{
  "d_expert": 128,
  "norm_eps": 1e-06,
  "grad_clip": 2.0
}
Below are experts of layer 6 (counted from 0) of a mixture-of-experts language model. Rows are named router (the router's row for the expert), up (a neuron's input weights, with its number) and show model dimensions 0-63. Each number is 50 + 10 x the weight over its row's rms, rounded and kept within 0 to 99.
Before each expert's rows: a language model's description of what the expert responds to. This comes from a sample of Wikipedia text that the model never trained on.

# expert 43
Given name endings. Final pieces of personal first names before a surname, such as Napoléon, Bryan, Benedict, and whole names like William, George.
router:33 41 55 47 43 56 56 52 53 43 44 71 47 70 49 56 48 37 59 38 58 46 55 69 38 51 52 52 52 45 57 45 58 26 48 70 55 67 71 57 44 68 41 63 57 48 67 61 39 29 44 69 46 58 49 62 59 45 42 74 47 53 42 58
up3:63 61 27 59 51 56 35 50 47 35 46 53 32 43 54 55 41 59 34 39 52 50 68 59 34 48 39 28 45 51 52 44 48 52 56 35 52 52 48 61 57 45 30 30 53 70 53 52 55 47 61 57 42 53 33 45 45 48 54 28 54 52 54 61
up4:57 53 50 47 38 69 49 42 51 40 46 48 51 78 41 53 55 42 38 34 54 44 57 58 58 43 51 56 68 33 63 61 55 52 46 58 48 61 21 54 45 64 41 50 39 56 43 51 30 48 49 43 43 40 63 41 57 48 47 55 67 60 47 41
up5:42 60 37 55 55 57 39 70 56 41 43 62 54 60 64 45 43 59 43 58 62 50 48 58 40 63 47 51 32 40 61 69 55 49 42 44 53 43 56 68 65 51 28 57 53 53 55 57 58 50 55 27 55 47 56 38 58 43 58 52 48 63 44 64
up6:43 45 57 42 46 56 59 67 36 41 52 45 53 47 56 57 42 39 39 50 48 50 34 61 53 61 64 62 61 52 50 69 47 45 38 46 52 60 44 53 48 66 45 26 59 52 58 33 66 40 41 55 52 68 36 28 45 56 44 43 43 36 54 65
up7:48 63 48 50 29 44 38 50 61 69 55 61 45 56 66 57 35 63 51 45 66 56 44 35 68 31 49 53 42 46 54 49 50 49 62 56 67 33 40 59 42 51 75 38 55 58 42 57 40 51 63 55 47 46 52 55 46 49 28 51 52 52 48 39

# expert 2
Month names in dates. Month names and the digits and commas of full dates, often in episode or release tables, such as February 6, 2016.
router:42 23 49 60 52 49 42 60 78 44 50 46 53 58 43 46 35 60 51 51 49 53 59 62 53 52 73 49 35 55 39 63 48 59 39 28 66 45 48 41 64 53 52 45 44 54 37 58 49 57 40 52 63 53 58 48 44 46 45 37 53 44 47 76
up3:55 47 51 47 48 42 57 79 51 36 62 64 39 53 44 63 63 42 58 41 46 49 60 44 71 40 51 48 66 64 66 60 48 59 51 46 37 60 59 57 42 42 47 56 45 27 42 50 47 53 50 46 60 60 57 63 40 36 40 39 53 40 55 34
up4:49 56 60 41 50 42 29 53 59 45 32 43 49 48 57 39 49 54 55 58 74 53 43 65 56 49 37 55 46 61 45 39 49 28 58 31 30 59 51 46 61 45 54 34 54 51 46 53 44 52 49 76 44 65 35 47 42 51 67 35 46 33 59 52
up5:56 48 41 61 42 48 67 66 46 45 52 62 43 37 55 52 47 48 43 60 60 34 60 60 35 53 46 51 48 48 50 45 39 45 49 44 46 34 67 52 42 49 57 53 34 54 58 36 58 29 32 45 39 72 55 49 57 40 60 41 49 45 55 54
up6:31 52 53 32 41 73 58 42 64 64 64 50 54 32 49 48 61 54 60 47 30 55 62 53 54 51 32 52 42 38 42 57 52 53 29 34 61 29 44 48 53 49 41 51 63 51 57 41 50 39 51 43 64 59 48 56 40 49 41 47 71 56 49 49
up7:49 43 61 53 36 56 61 44 72 42 42 58 58 48 52 44 26 45 47 54 56 58 60 37 40 53 44 35 63 57 50 41 50 54 58 36 59 35 68 54 50 52 42 51 69 60 53 43 57 42 40 46 26 46 61 46 41 32 50 64 52 65 63 58

# expert 31
Person role nouns. Word endings and nouns naming a person's role or nationality, such as attorney, engineer, President, director, feminist, American.
router:36 80 59 47 36 70 55 51 53 27 62 73 29 65 62 52 39 54 55 48 67 52 34 60 38 39 56 49 64 45 50 42 56 41 53 57 44 58 45 58 66 45 51 64 44 47 63 68 39 59 38 69 47 42 42 55 48 49 45 62 47 74 47 49
up0:60 49 62 51 45 48 58 65 45 49 58 48 50 55 58 64 67 47 41 52 52 50 51 42 27 49 64 45 61 68 51 42 38 41 51 45 53 52 56 50 57 56 43 53 50 54 42 47 55 37 63 60 63 58 37 46 52 32 55 24 40 51 48 24
up1:34 65 56 53 45 43 39 51 66 43 52 50 55 58 65 56 46 47 63 71 42 49 39 32 54 49 46 36 42 63 63 37 52 51 52 49 41 45 55 46 59 70 56 59 72 54 55 42 50 54 31 51 34 56 53 45 35 48 51 59 59 52 49 50
up2:46 61 62 37 34 48 62 50 55 58 60 65 53 48 40 45 64 50 67 54 42 46 48 44 53 61 50 46 49 61 76 68 45 52 61 45 55 59 60 29 65 48 54 52 34 61 44 47 44 62 62 42 46 52 65 46 47 47 39 63 59 33 48 49
up3:45 49 55 61 47 43 59 53 62 61 44 46 64 38 64 40 54 55 42 50 40 54 62 52 61 48 67 60 47 40 38 34 52 51 55 54 60 29 33 58 60 49 53 55 50 56 57 42 42 68 54 57 49 47 51 67 63 49 37 39 52 38 42 38
up4:51 57 21 39 47 42 53 50 47 46 43 44 45 61 46 48 70 43 65 28 36 51 56 49 48 55 37 46 46 33 47 52 60 37 55 42 51 56 47 46 32 52 44 54 38 63 51 48 56 64 44 54 61 32 39 72 46 51 46 48 48 70 46 72

# expert 40
Mid-word fragments before -tion. Interior syllables inside longer words, often after con, pro or re and before t or tion, such as ec in Protection, sec, mon, struc.
router:49 66 56 58 54 33 58 46 57 51 54 30 35 57 60 62 48 55 44 34 46 50 42 41 59 67 50 36 48 37 50 49 51 53 38 59 39 42 45 55 45 57 42 66 48 46 55 38 43 54 52 44 58 61 45 63 36 57 24 56 56 50 53 72
up3:71 53 57 60 54 54 48 58 68 46 30 50 64 41 67 66 65 63 45 51 37 50 61 58 46 59 53 62 49 41 66 37 52 39 59 46 69 54 59 59 61 51 46 52 60 51 64 59 57 52 61 54 58 45 47 68 67 50 45 51 46 63 49 53
up4:58 60 39 42 50 53 62 49 36 53 43 57 65 53 52 29 37 48 34 72 52 50 50 61 42 55 64 45 44 56 75 48 31 46 42 59 28 61 64 32 38 41 39 40 54 46 38 52 35 35 55 46 54 46 55 51 29 43 54 54 46 50 51 39
up5:51 43 55 53 45 70 48 74 58 51 50 43 76 41 34 27 51 61 39 50 57 65 40 60 62 72 51 57 59 40 58 53 56 41 53 57 44 42 65 36 56 33 45 58 41 47 51 35 55 45 52 49 51 47 54 51 41 41 32 70 51 63 57 57
up6:40 38 58 49 68 64 56 57 45 53 53 39 41 52 62 51 63 56 42 57 43 39 51 61 55 51 53 53 46 50 44 46 49 51 48 44 55 51 30 44 64 38 62 58 52 48 57 41 48 61 32 47 40 52 56 55 46 65 50 47 58 37 39 57
up7:40 62 60 49 67 65 59 52 51 52 57 50 32 43 46 62 58 50 46 45 59 48 47 49 44 41 58 32 45 57 60 54 33 48 53 48 63 47 48 38 59 65 44 41 43 73 56 60 42 60 39 47 44 48 58 63 63 70 51 54 41 43 37 42

# expert 14
Short inner word pieces. Short middle pieces of split words and names, often followed by er or en, such as m-om-ent, sum-mary, gymn-as-tics.
router:50 50 54 47 75 54 64 45 62 70 53 37 67 53 53 43 46 54 56 47 59 47 60 42 48 29 56 60 57 58 60 41 52 49 40 44 52 28 45 37 58 58 27 59 51 61 28 61 49 47 47 68 36 69 43 37 47 60 52 46 36 58 52 44
up0:35 37 42 56 57 48 51 53 44 45 62 47 69 44 54 51 43 39 44 38 54 29 68 69 51 41 41 58 66 46 64 55 40 37 45 41 51 52 51 55 44 73 50 61 57 54 52 56 53 51 46 57 54 44 66 59 37 61 50 50 59 64 66 56
up1:54 53 41 72 50 73 38 37 50 60 43 40 64 54 41 37 53 55 52 45 56 62 53 30 58 45 57 39 48 49 51 55 41 66 53 37 34 58 57 68 35 42 50 50 21 53 45 47 53 54 50 62 35 64 55 51 69 44 46 52 51 46 49 46
up2:33 42 61 61 43 54 48 42 37 55 65 42 59 54 50 41 59 35 50 37 59 54 46 61 38 51 66 75 50 53 39 29 46 42 41 56 44 63 46 73 43 56 41 40 44 46 53 44 44 42 59 48 73 52 43 34 34 41 33 54 36 57 42 41
up3:40 44 72 49 66 37 36 56 44 51 47 58 49 43 42 47 49 52 37 45 49 41 61 53 62 58 50 75 43 59 61 56 57 35 31 38 54 50 42 30 52 43 57 55 37 61 59 51 45 56 62 71 32 39 53 56 42 51 58 54 56 57 44 58
up4:62 55 53 52 56 27 47 40 31 41 61 56 53 33 52 37 32 54 64 70 63 56 57 21 59 54 51 53 45 34 63 45 51 49 49 65 36 48 58 48 39 50 49 57 60 62 41 45 50 64 44 54 54 50 54 54 48 38 40 50 59 38 38 35

# expert 10
Capitalized word-initial fragments. First pieces of longer words, mostly capitalized after the or a list dash, such as S, Al, Tri, Sch, Col.
router:57 41 66 50 60 55 42 63 43 58 51 28 49 59 49 68 63 55 48 41 44 56 59 60 61 54 56 65 75 38 46 54 47 60 51 51 50 71 45 32 46 31 45 43 58 67 28 55 53 48 49 50 50 38 34 45 47 51 54 62 50 50 56 59
up3:39 55 59 59 36 41 43 48 40 58 57 59 51 56 52 51 46 63 73 57 56 58 47 36 26 38 57 57 57 76 54 53 39 45 56 53 54 53 64 45 39 53 60 55 30 34 48 54 50 39 35 42 53 47 35 46 48 21 37 60 45 69 50 59
up4:44 69 50 39 48 61 64 59 69 51 57 47 46 51 58 45 45 44 65 25 62 42 41 55 40 66 39 52 67 47 46 59 40 35 60 56 70 57 43 46 47 55 46 50 68 37 33 53 64 51 41 43 50 58 42 44 57 67 44 42 44 52 64 38
up5:50 56 54 56 34 52 47 44 47 40 41 29 38 57 47 44 55 59 63 48 33 39 50 49 41 51 63 55 38 37 40 54 51 63 40 43 26 56 59 65 33 59 30 56 42 50 42 71 41 51 54 48 54 54 61 54 39 28 57 45 42 51 54 47
up6:51 48 52 64 70 51 74 58 44 55 58 48 51 50 37 52 46 58 62 35 53 55 45 37 55 58 47 54 63 46 46 49 53 58 71 66 55 50 51 53 47 51 50 68 65 60 23 43 45 65 50 58 56 42 49 46 47 52 55 43 38 57 54 41
up7:45 57 67 48 49 69 61 39 51 50 47 54 59 51 58 62 54 48 55 46 30 59 59 59 44 65 55 51 48 50 48 56 53 54 50 56 48 49 57 47 53 60 43 66 40 44 72 54 32 48 46 58 55 49 43 87 58 50 31 46 58 51 36 63

# expert 32
Linking prepositions and conjunctions. Words joining a phrase to what came before, mainly as, with, at, including, than, as in categorised as urban.
router:62 42 33 42 60 40 46 50 39 37 48 57 71 35 62 45 53 47 54 49 48 47 59 59 37 40 49 56 38 46 40 34 45 58 38 56 51 39 55 62 63 47 39 57 52 39 54 44 67 47 49 57 39 46 44 74 62 49 46 45 52 46 45 41
up18:66 56 57 31 51 37 52 62 38 27 41 35 47 50 61 49 54 50 47 59 43 56 25 63 59 51 56 54 29 43 61 46 42 43 43 62 23 64 54 44 58 53 48 36 35 47 41 38 36 49 59 47 45 39 55 43 36 58 38 33 51 40 60 38
up19:46 38 49 50 45 49 57 57 57 52 33 54 55 36 52 54 56 37 43 49 37 47 33 47 45 69 54 46 38 70 49 46 56 42 62 49 62 47 46 60 41 41 50 49 42 53 60 49 60 50 56 37 29 34 53 52 43 69 42 30 45 73 40 51
up20:69 53 58 48 47 41 44 42 65 63 58 34 53 50 53 47 52 35 44 67 33 58 38 68 61 33 60 50 68 50 55 46 55 40 49 49 40 42 48 53 38 34 50 64 50 49 40 39 30 50 45 48 46 37 42 23 41 57 61 31 54 36 51 53
up21:47 43 39 52 40 36 67 29 54 42 58 43 64 32 62 61 44 58 51 52 51 43 35 47 45 53 49 49 51 51 47 49 28 57 38 41 30 52 65 55 50 42 52 60 24 38 40 39 64 53 55 46 51 62 42 41 50 48 50 68 51 53 62 30
up22:43 45 66 36 57 55 43 43 50 37 45 44 61 38 58 52 43 51 48 46 67 54 54 33 60 54 45 43 43 46 70 51 38 58 35 32 48 67 61 61 47 54 49 33 67 42 56 63 56 44 47 63 70 50 51 61 58 57 48 37 23 66 58 38

# expert 54
Infobox colons and semicolons. Colons after field labels in infobox lists and semicolons separating list entries, such as Divisions:, County:, Preceded by:.
router:43 47 54 58 50 51 59 56 44 45 60 54 56 38 44 44 31 57 48 59 59 48 69 42 32 44 48 48 46 40 73 54 43 60 68 39 59 75 50 62 51 47 43 56 40 43 57 51 56 39 53 46 57 27 51 56 69 44 64 37 58 50 54 54
up3:57 45 50 56 50 65 47 57 44 53 63 57 53 78 67 56 64 50 62 56 59 66 46 39 42 54 30 48 42 44 52 46 64 57 41 49 33 52 45 63 29 62 50 54 61 46 53 35 50 54 40 55 45 54 48 37 56 35 49 48 52 35 32 44
up4:48 46 52 54 50 53 55 54 49 53 56 51 65 49 64 46 34 37 45 37 41 59 53 53 48 33 42 63 45 63 46 42 53 39 37 42 50 40 56 37 25 50 31 48 63 34 52 58 29 41 48 60 59 44 69 62 43 48 56 53 50 47 18 65
up5:35 38 38 69 49 59 52 63 60 51 49 41 43 57 59 49 46 50 53 54 31 60 55 41 50 53 43 55 46 57 28 52 28 50 47 27 44 44 51 45 47 27 45 68 46 63 58 43 56 55 54 52 41 37 53 56 50 69 56 48 70 46 47 50
up6:34 39 43 31 44 55 76 47 48 62 58 46 31 50 50 43 44 56 68 52 34 58 42 33 56 46 41 60 37 47 33 21 66 45 58 44 57 56 78 50 41 57 54 48 64 45 42 36 25 47 63 27 44 50 48 44 56 41 42 60 60 46 58 50
up7:46 65 55 38 60 40 59 50 44 54 49 48 36 42 69 50 47 49 58 65 56 56 52 38 45 56 40 66 64 35 57 50 59 57 66 61 50 65 45 57 56 39 50 38 75 25 45 51 30 55 40 43 51 47 57 49 58 36 56 52 54 49 51 49

# expert 9
Clause and list conjunctions. Conjunctions joining clauses or final list items, mainly and, also but, or, when, while, because, as in "fired Cherrill and replaced".
router:74 77 52 54 55 58 38 59 51 36 44 47 46 54 52 40 57 51 46 39 65 49 41 47 48 73 53 63 55 39 51 50 42 41 55 51 60 50 41 54 57 46 49 62 65 43 52 28 39 51 54 50 44 45 36 58 58 51 34 40 52 51 53 40
up3:41 56 55 57 46 65 50 47 57 42 64 44 43 35 41 59 56 60 59 41 45 66 40 36 41 57 55 50 58 53 42 46 51 55 56 61 53 54 43 56 42 35 57 54 55 50 45 34 43 42 48 58 42 47 43 43 61 63 57 46 69 46 36 50
up4:54 48 45 62 59 33 51 52 36 48 52 68 63 45 70 28 63 55 49 35 41 49 61 40 64 52 34 32 56 56 41 44 48 50 61 27 67 45 53 49 47 45 55 62 48 46 42 61 74 50 52 24 51 40 43 44 46 32 50 50 45 57 48 40
up5:52 54 40 55 55 63 63 61 66 51 32 26 46 53 54 56 46 38 65 45 56 57 36 45 41 77 40 60 45 46 59 48 46 58 34 63 50 42 65 44 31 31 38 58 38 49 55 39 53 46 53 51 35 65 47 58 41 63 61 71 58 62 57 58
up6:34 36 56 53 42 53 59 56 69 38 36 45 47 49 55 53 50 50 64 40 45 42 57 48 45 54 64 54 46 48 51 42 59 64 68 44 42 58 58 56 49 45 46 43 43 58 56 46 39 40 39 60 37 61 46 52 62 61 44 58 23 39 36 58
up7:44 36 56 50 46 59 57 66 51 61 37 57 51 50 46 40 47 34 53 34 27 43 32 49 46 73 41 45 62 51 62 52 53 54 45 48 43 33 57 47 47 38 51 38 44 40 44 56 46 61 67 40 56 53 33 63 49 55 69 66 64 56 45 51

# expert 47
Vowel pieces in names. Second pieces after a first letter in personal and foreign names, often vowel syllables, such as Sa(owalak), F-oo(thills), Ra(o), Ro(y), Mo(tion).
router:47 34 30 50 57 50 49 39 65 51 57 39 56 56 45 59 56 43 54 51 55 50 40 39 69 41 42 53 50 43 50 49 40 56 31 25 49 60 58 49 63 67 38 45 64 53 43 48 48 34 48 32 55 60 54 28 54 61 59 39 37 49 43 29
up15:58 39 38 59 64 44 61 24 40 46 36 49 55 56 54 42 58 51 75 52 47 33 57 67 48 58 61 46 47 42 60 60 47 31 55 65 37 39 61 50 48 48 41 40 56 58 47 54 53 38 68 47 50 52 32 46 52 40 57 58 37 47 38 44
up16:59 58 41 28 46 49 42 50 45 37 39 45 40 49 48 55 48 40 52 62 54 36 53 59 63 50 42 57 51 78 43 60 42 37 53 54 57 51 49 28 46 46 43 61 60 40 64 38 59 56 65 52 49 64 34 61 44 41 51 58 35 44 55 64
up17:50 63 62 39 48 49 55 44 38 42 56 49 64 48 52 39 46 31 69 43 47 50 52 65 44 50 51 46 32 50 66 57 49 31 43 47 44 38 66 64 46 62 39 45 47 44 45 51 40 64 59 63 49 51 77 43 41 29 50 46 41 46 36 38
up18:45 52 41 45 40 55 51 46 54 36 42 51 44 35 57 23 46 48 49 58 35 67 39 45 50 45 54 65 38 38 52 48 57 45 45 54 36 43 67 47 60 47 37 35 48 51 40 49 53 25 58 44 41 54 74 55 51 62 56 38 63 51 50 67
up19:53 58 46 46 54 53 63 57 30 53 39 52 39 50 70 59 72 35 37 44 52 48 54 70 40 47 61 47 46 60 61 44 59 68 41 56 58 43 39 50 37 51 60 48 53 49 42 52 29 43 45 48 37 58 47 44 70 45 56 54 61 52 51 44

# expert 26
Auxiliary and linking verbs. Forms of be and have after a subject, such as was, is, were, had, been, plus adverbs like also, originally.
router:50 62 51 27 37 53 45 38 42 65 47 48 44 48 75 45 56 42 57 50 27 42 73 64 45 48 46 56 47 48 49 56 49 50 46 60 47 53 59 64 47 54 61 58 33 42 53 52 66 46 48 53 72 45 56 66 75 43 37 43 44 40 50 46
up18:58 59 42 57 47 54 50 22 63 66 44 50 46 52 57 38 53 35 49 33 63 50 48 54 53 30 57 49 56 41 45 42 60 59 53 59 39 46 40 47 40 53 46 46 58 51 61 32 43 34 55 29 31 67 51 46 35 54 34 59 47 54 42 26
up19:56 30 32 59 58 52 57 37 51 43 62 61 45 38 60 47 58 49 34 55 34 49 37 43 55 39 56 35 33 41 55 55 41 54 25 35 49 64 66 55 42 54 72 61 54 52 62 40 47 40 47 47 41 43 43 31 52 43 55 37 48 44 56 49
up20:45 46 49 58 43 53 51 47 41 47 49 56 41 32 41 60 55 38 75 41 52 47 50 48 51 31 52 52 50 30 49 44 47 55 58 68 60 38 45 42 48 66 55 30 55 36 65 26 51 64 41 50 50 53 39 52 44 60 56 58 67 51 55 46
up21:32 50 55 53 58 48 53 52 43 57 45 69 69 47 40 44 42 46 44 52 41 41 58 51 45 39 57 42 20 46 51 50 61 52 48 54 58 32 62 55 45 51 29 37 49 55 49 51 61 41 54 68 31 59 58 27 60 36 44 42 58 56 36 43
up22:39 57 58 33 51 48 52 45 51 32 25 60 51 47 43 52 58 44 46 53 55 40 70 36 52 54 51 52 43 56 59 65 58 56 39 58 56 46 41 52 57 48 50 68 35 55 55 38 56 58 43 52 26 53 59 38 46 57 51 60 44 50 56 47

# expert 27
Commas after phrases. Commas and comma-like punctuation ending a noun phrase or clause before and, which, but, who, as in "Jurassic, and".
router:69 41 52 41 54 43 49 41 59 50 51 63 46 60 49 53 45 51 49 62 52 49 54 53 42 55 51 57 57 54 62 49 52 39 42 39 55 54 51 56 47 46 63 65 51 35 50 51 38 45 31 44 49 18 44 75 69 35 50 67 54 52 48 53
up0:55 48 32 56 61 69 28 54 53 42 43 42 33 52 55 49 57 34 59 60 63 52 62 57 48 55 53 39 46 56 48 45 40 35 42 48 50 49 27 44 44 50 45 45 60 47 19 39 45 62 42 51 85 38 40 62 39 50 45 52 45 44 49 49
up1:44 40 65 46 32 40 47 62 49 52 47 64 54 48 52 61 54 50 42 33 42 46 53 25 54 83 70 37 56 46 48 53 51 51 60 46 49 42 53 55 41 73 41 40 51 66 41 43 67 67 42 52 52 48 55 75 64 49 37 59 75 35 50 58
up2:25 44 60 53 56 62 47 41 59 46 38 63 33 45 39 39 54 53 58 36 62 55 57 49 47 33 64 57 42 47 49 41 64 45 39 54 48 33 51 45 51 56 50 41 49 40 55 55 49 47 53 49 44 48 45 55 65 56 40 74 59 75 42 51
up3:59 52 46 47 37 46 43 65 46 57 33 60 66 45 64 60 28 51 40 60 47 61 42 62 49 57 54 42 40 63 43 48 42 68 50 39 48 30 63 38 55 55 42 44 53 37 45 37 40 42 53 29 54 45 41 47 53 47 53 43 60 60 48 70
up4:36 48 36 43 64 48 34 57 33 44 33 41 48 49 52 57 46 53 42 71 56 51 67 58 47 39 34 46 55 46 57 54 43 48 46 48 39 50 43 55 47 51 41 48 51 56 52 64 59 63 55 40 69 46 44 58 60 48 59 53 56 46 49 43

# expert 0
Clause-linking prepositions, conjunctions. Agent "by", clause-opening commas and subordinators after a verb or phrase, such as by the department, after, when, although, However,.
router:45 59 55 44 75 58 38 41 42 51 39 66 49 58 54 53 64 55 50 45 50 55 56 56 48 61 48 44 73 58 44 42 43 49 51 51 67 48 52 59 40 49 48 51 45 38 35 42 56 49 49 72 39 28 48 61 59 35 32 44 56 54 44 49
up0:45 44 54 35 46 37 50 27 51 52 34 46 37 43 53 52 50 56 67 55 48 62 61 65 61 31 50 50 48 56 52 37 49 45 51 47 56 48 54 37 49 46 34 61 33 60 49 48 52 37 54 47 44 53 69 43 72 40 45 71 45 56 63 46
up1:71 64 43 62 50 44 46 52 52 53 38 49 51 53 23 60 53 37 45 48 43 56 41 47 37 38 43 66 50 49 58 49 61 38 62 50 48 68 58 65 41 38 40 46 42 46 51 48 47 49 60 56 66 48 54 54 54 52 58 68 52 59 49 49
up2:59 58 67 45 41 51 57 41 45 43 43 42 46 31 48 55 65 50 45 44 50 52 52 39 47 63 52 63 64 39 63 47 54 55 33 39 35 47 54 48 50 57 54 60 50 50 41 49 47 72 51 73 27 77 37 70 56 62 33 60 66 57 55 57
up3:71 51 52 37 48 40 55 53 42 31 48 51 50 58 61 42 38 45 50 56 35 40 57 33 38 34 46 68 60 58 41 37 44 53 46 71 60 43 51 56 54 47 54 40 42 50 46 54 66 36 49 46 51 48 48 43 48 63 41 49 65 40 62 57
up4:55 35 75 60 44 68 52 56 65 37 45 62 49 61 44 52 35 59 55 47 60 51 45 49 56 54 62 56 33 45 57 52 49 53 55 45 63 48 56 51 48 29 46 52 43 68 55 50 42 50 59 57 46 53 39 49 52 45 50 65 48 46 70 48

# expert 45
Modals, negation, prefixes. Modal and auxiliary words like would, can, may, not, to before a verb, plus verb prefixes re, mis, char.
router:50 76 50 47 61 58 40 30 56 53 45 45 32 50 46 57 59 50 53 45 42 50 52 64 62 58 62 61 75 49 48 54 46 35 59 27 51 53 46 48 34 75 62 46 47 59 54 55 53 60 33 54 40 47 31 52 62 44 42 45 36 41 45 42
up0:44 50 46 30 68 46 49 51 47 44 42 43 46 48 56 50 53 54 65 49 55 60 47 34 36 43 39 46 39 50 49 54 48 52 67 41 33 48 46 34 61 58 42 65 70 68 47 32 62 41 56 54 41 46 48 57 70 50 55 65 48 48 47 65
up1:55 49 44 34 52 55 57 34 27 55 70 46 71 52 45 56 65 44 44 55 59 55 49 48 43 55 49 51 38 49 64 40 43 51 56 19 43 59 45 48 54 44 50 39 55 45 51 67 53 52 60 55 53 49 57 41 34 54 39 49 54 55 49 56
up2:48 38 50 49 38 52 50 40 56 56 62 54 47 50 54 49 44 44 60 41 44 45 47 57 37 28 25 36 26 66 59 55 74 57 56 38 44 48 57 67 49 51 52 42 44 50 57 45 51 49 60 53 53 63 47 39 61 34 35 36 46 52 66 54
up3:33 52 40 41 63 66 52 41 59 52 38 67 30 42 37 43 61 35 58 48 52 45 49 47 45 55 36 40 47 60 56 45 72 48 33 41 56 68 40 48 52 43 42 59 59 53 60 61 54 45 49 40 49 35 41 49 44 51 53 44 34 60 38 37
up4:56 59 48 62 42 57 57 43 52 50 48 37 52 55 71 35 41 68 50 25 53 42 31 60 49 58 63 43 42 60 41 62 48 53 49 56 43 55 39 64 38 35 41 49 25 45 42 65 40 29 54 52 41 41 51 50 57 53 28 47 37 64 57 59

# expert 4
Clause subject words. Subject pronouns and relatives starting a clause before a verb, such as he, She, it, who, which, plus subject noun endings like -ation, team.
router:40 64 37 51 59 72 46 64 49 53 30 56 20 54 58 48 41 45 65 45 72 55 56 58 35 66 52 44 65 46 58 38 56 36 61 48 53 49 43 52 44 60 52 52 59 45 45 58 28 67 54 50 69 65 41 74 60 45 30 63 42 42 45 42
up32:44 51 72 59 65 50 71 66 44 46 61 54 45 66 54 42 44 56 63 50 57 65 40 46 48 37 54 32 60 51 47 42 46 36 45 41 49 68 53 41 62 80 45 50 53 57 50 33 69 56 45 35 54 44 67 57 68 43 38 45 57 70 52 56
up33:46 46 57 43 29 29 32 32 51 60 62 42 48 60 70 52 43 59 55 46 55 54 50 36 52 42 42 45 70 44 47 35 29 41 41 45 58 54 39 46 48 45 69 44 59 54 64 55 48 50 37 55 56 45 51 51 69 53 66 45 46 50 46 41
up34:47 77 56 53 69 52 50 68 56 66 55 62 43 48 76 56 53 46 48 38 60 52 48 80 45 62 53 67 26 64 55 55 56 51 30 36 52 48 72 58 37 49 36 72 58 39 66 38 74 41 36 58 59 54 59 56 58 52 47 64 52 44 44 55
up35:48 39 64 53 53 44 44 50 55 50 54 46 46 47 60 54 50 55 53 48 44 52 36 50 59 60 40 54 74 69 54 49 39 43 55 51 43 50 66 41 48 81 56 38 34 67 54 70 54 64 47 45 71 60 38 58 68 63 58 61 27 42 46 63
up36:33 47 45 52 54 47 45 36 50 56 57 59 65 37 41 53 48 51 50 65 38 41 50 76 61 43 48 45 43 53 54 46 53 52 48 57 63 57 46 54 40 33 51 40 55 53 49 53 39 61 61 58 63 34 47 66 65 49 45 72 62 43 47 43

# expert 23
Single capital letters. Single capital letters that begin a word, name or abbreviation, often in tables, lists and codes, such as D(ublin), I(V), J, E(stimates).
router:55 47 48 60 37 61 45 29 45 62 69 54 70 39 42 43 64 54 75 40 59 56 34 57 62 61 44 60 58 32 34 50 59 45 26 56 60 72 40 26 50 68 52 51 54 54 46 63 49 42 48 58 72 53 57 62 55 47 52 55 47 44 54 58
up35:44 36 68 44 51 69 54 48 30 33 53 41 55 41 56 23 64 63 41 59 51 64 52 35 50 28 63 55 58 41 40 50 38 42 40 56 35 37 58 35 55 49 60 58 55 66 41 36 32 44 53 67 53 38 47 50 29 51 56 50 43 34 55 57
up36:42 40 55 52 41 37 65 55 43 60 60 51 54 39 32 49 60 48 52 43 59 62 57 52 40 45 55 53 45 53 52 59 49 34 46 61 62 56 43 49 72 63 59 64 69 54 53 50 51 44 49 43 56 40 40 44 46 39 43 50 60 41 61 46
up37:62 44 42 56 40 44 61 63 37 42 46 54 64 68 39 55 44 66 48 38 71 57 42 42 50 35 63 59 60 38 48 57 49 46 65 44 28 51 52 46 44 43 43 61 42 43 53 28 46 44 69 41 51 53 63 44 29 46 50 44 55 58 55 64
up38:43 60 51 68 53 39 28 48 55 39 46 59 59 46 42 42 56 47 57 43 60 41 42 36 31 51 45 55 73 40 32 43 50 48 55 63 36 37 61 49 39 45 43 48 64 62 45 55 51 45 47 57 55 35 52 63 46 43 40 47 55 70 69 52
up39:50 64 51 44 57 71 36 56 56 49 47 37 52 60 46 56 44 79 50 66 36 40 52 59 47 40 65 34 50 55 45 51 58 32 37 77 35 61 75 42 54 34 50 47 50 63 47 50 58 36 61 67 52 57 49 59 46 48 67 47 51 53 47 45

# expert 50
Definite article the. The word the, mostly after prepositions like in, of, at, before organization and place names, such as of the Canadian Football League.
router:69 57 65 64 36 51 29 54 51 20 66 53 68 62 36 52 61 39 56 64 55 40 57 51 46 27 42 55 59 48 47 56 46 45 61 69 48 62 43 49 44 51 65 61 51 37 56 37 46 43 31 47 60 33 51 45 55 57 41 37 63 58 62 37
up0:54 51 46 57 42 44 56 51 73 40 56 56 42 61 45 66 56 52 49 57 49 60 74 22 38 45 49 63 48 27 59 59 72 59 44 60 44 57 48 43 44 40 35 43 65 51 57 56 60 33 46 58 58 29 62 34 33 49 47 55 55 43 68 53
up1:69 32 53 39 60 55 55 49 61 60 59 67 52 60 40 38 34 69 57 37 50 44 49 51 48 55 59 44 37 38 50 45 66 57 58 59 48 49 36 53 38 60 36 50 36 60 58 55 51 53 48 51 60 27 46 56 68 43 59 50 36 60 52 35
up2:77 45 61 46 32 37 43 47 40 61 35 60 45 34 55 35 74 52 39 58 34 55 57 43 58 52 52 49 46 52 47 48 57 51 49 44 64 51 46 26 44 38 40 46 49 45 43 47 63 32 37 39 57 36 71 49 64 67 49 36 45 33 60 50
up3:54 61 47 45 56 70 57 43 43 66 50 55 70 47 45 38 46 29 48 51 42 41 29 42 38 59 67 37 45 44 48 60 55 44 26 45 55 44 59 68 45 45 44 51 43 47 66 35 46 62 47 42 30 41 58 54 58 50 44 39 36 43 62 69
up4:30 64 64 71 52 37 64 50 64 45 40 56 45 52 46 54 53 49 50 47 50 48 51 34 58 30 33 43 52 68 52 50 70 51 69 48 48 54 39 66 43 53 41 56 61 69 63 40 39 59 70 48 50 47 38 43 54 30 37 45 34 46 57 64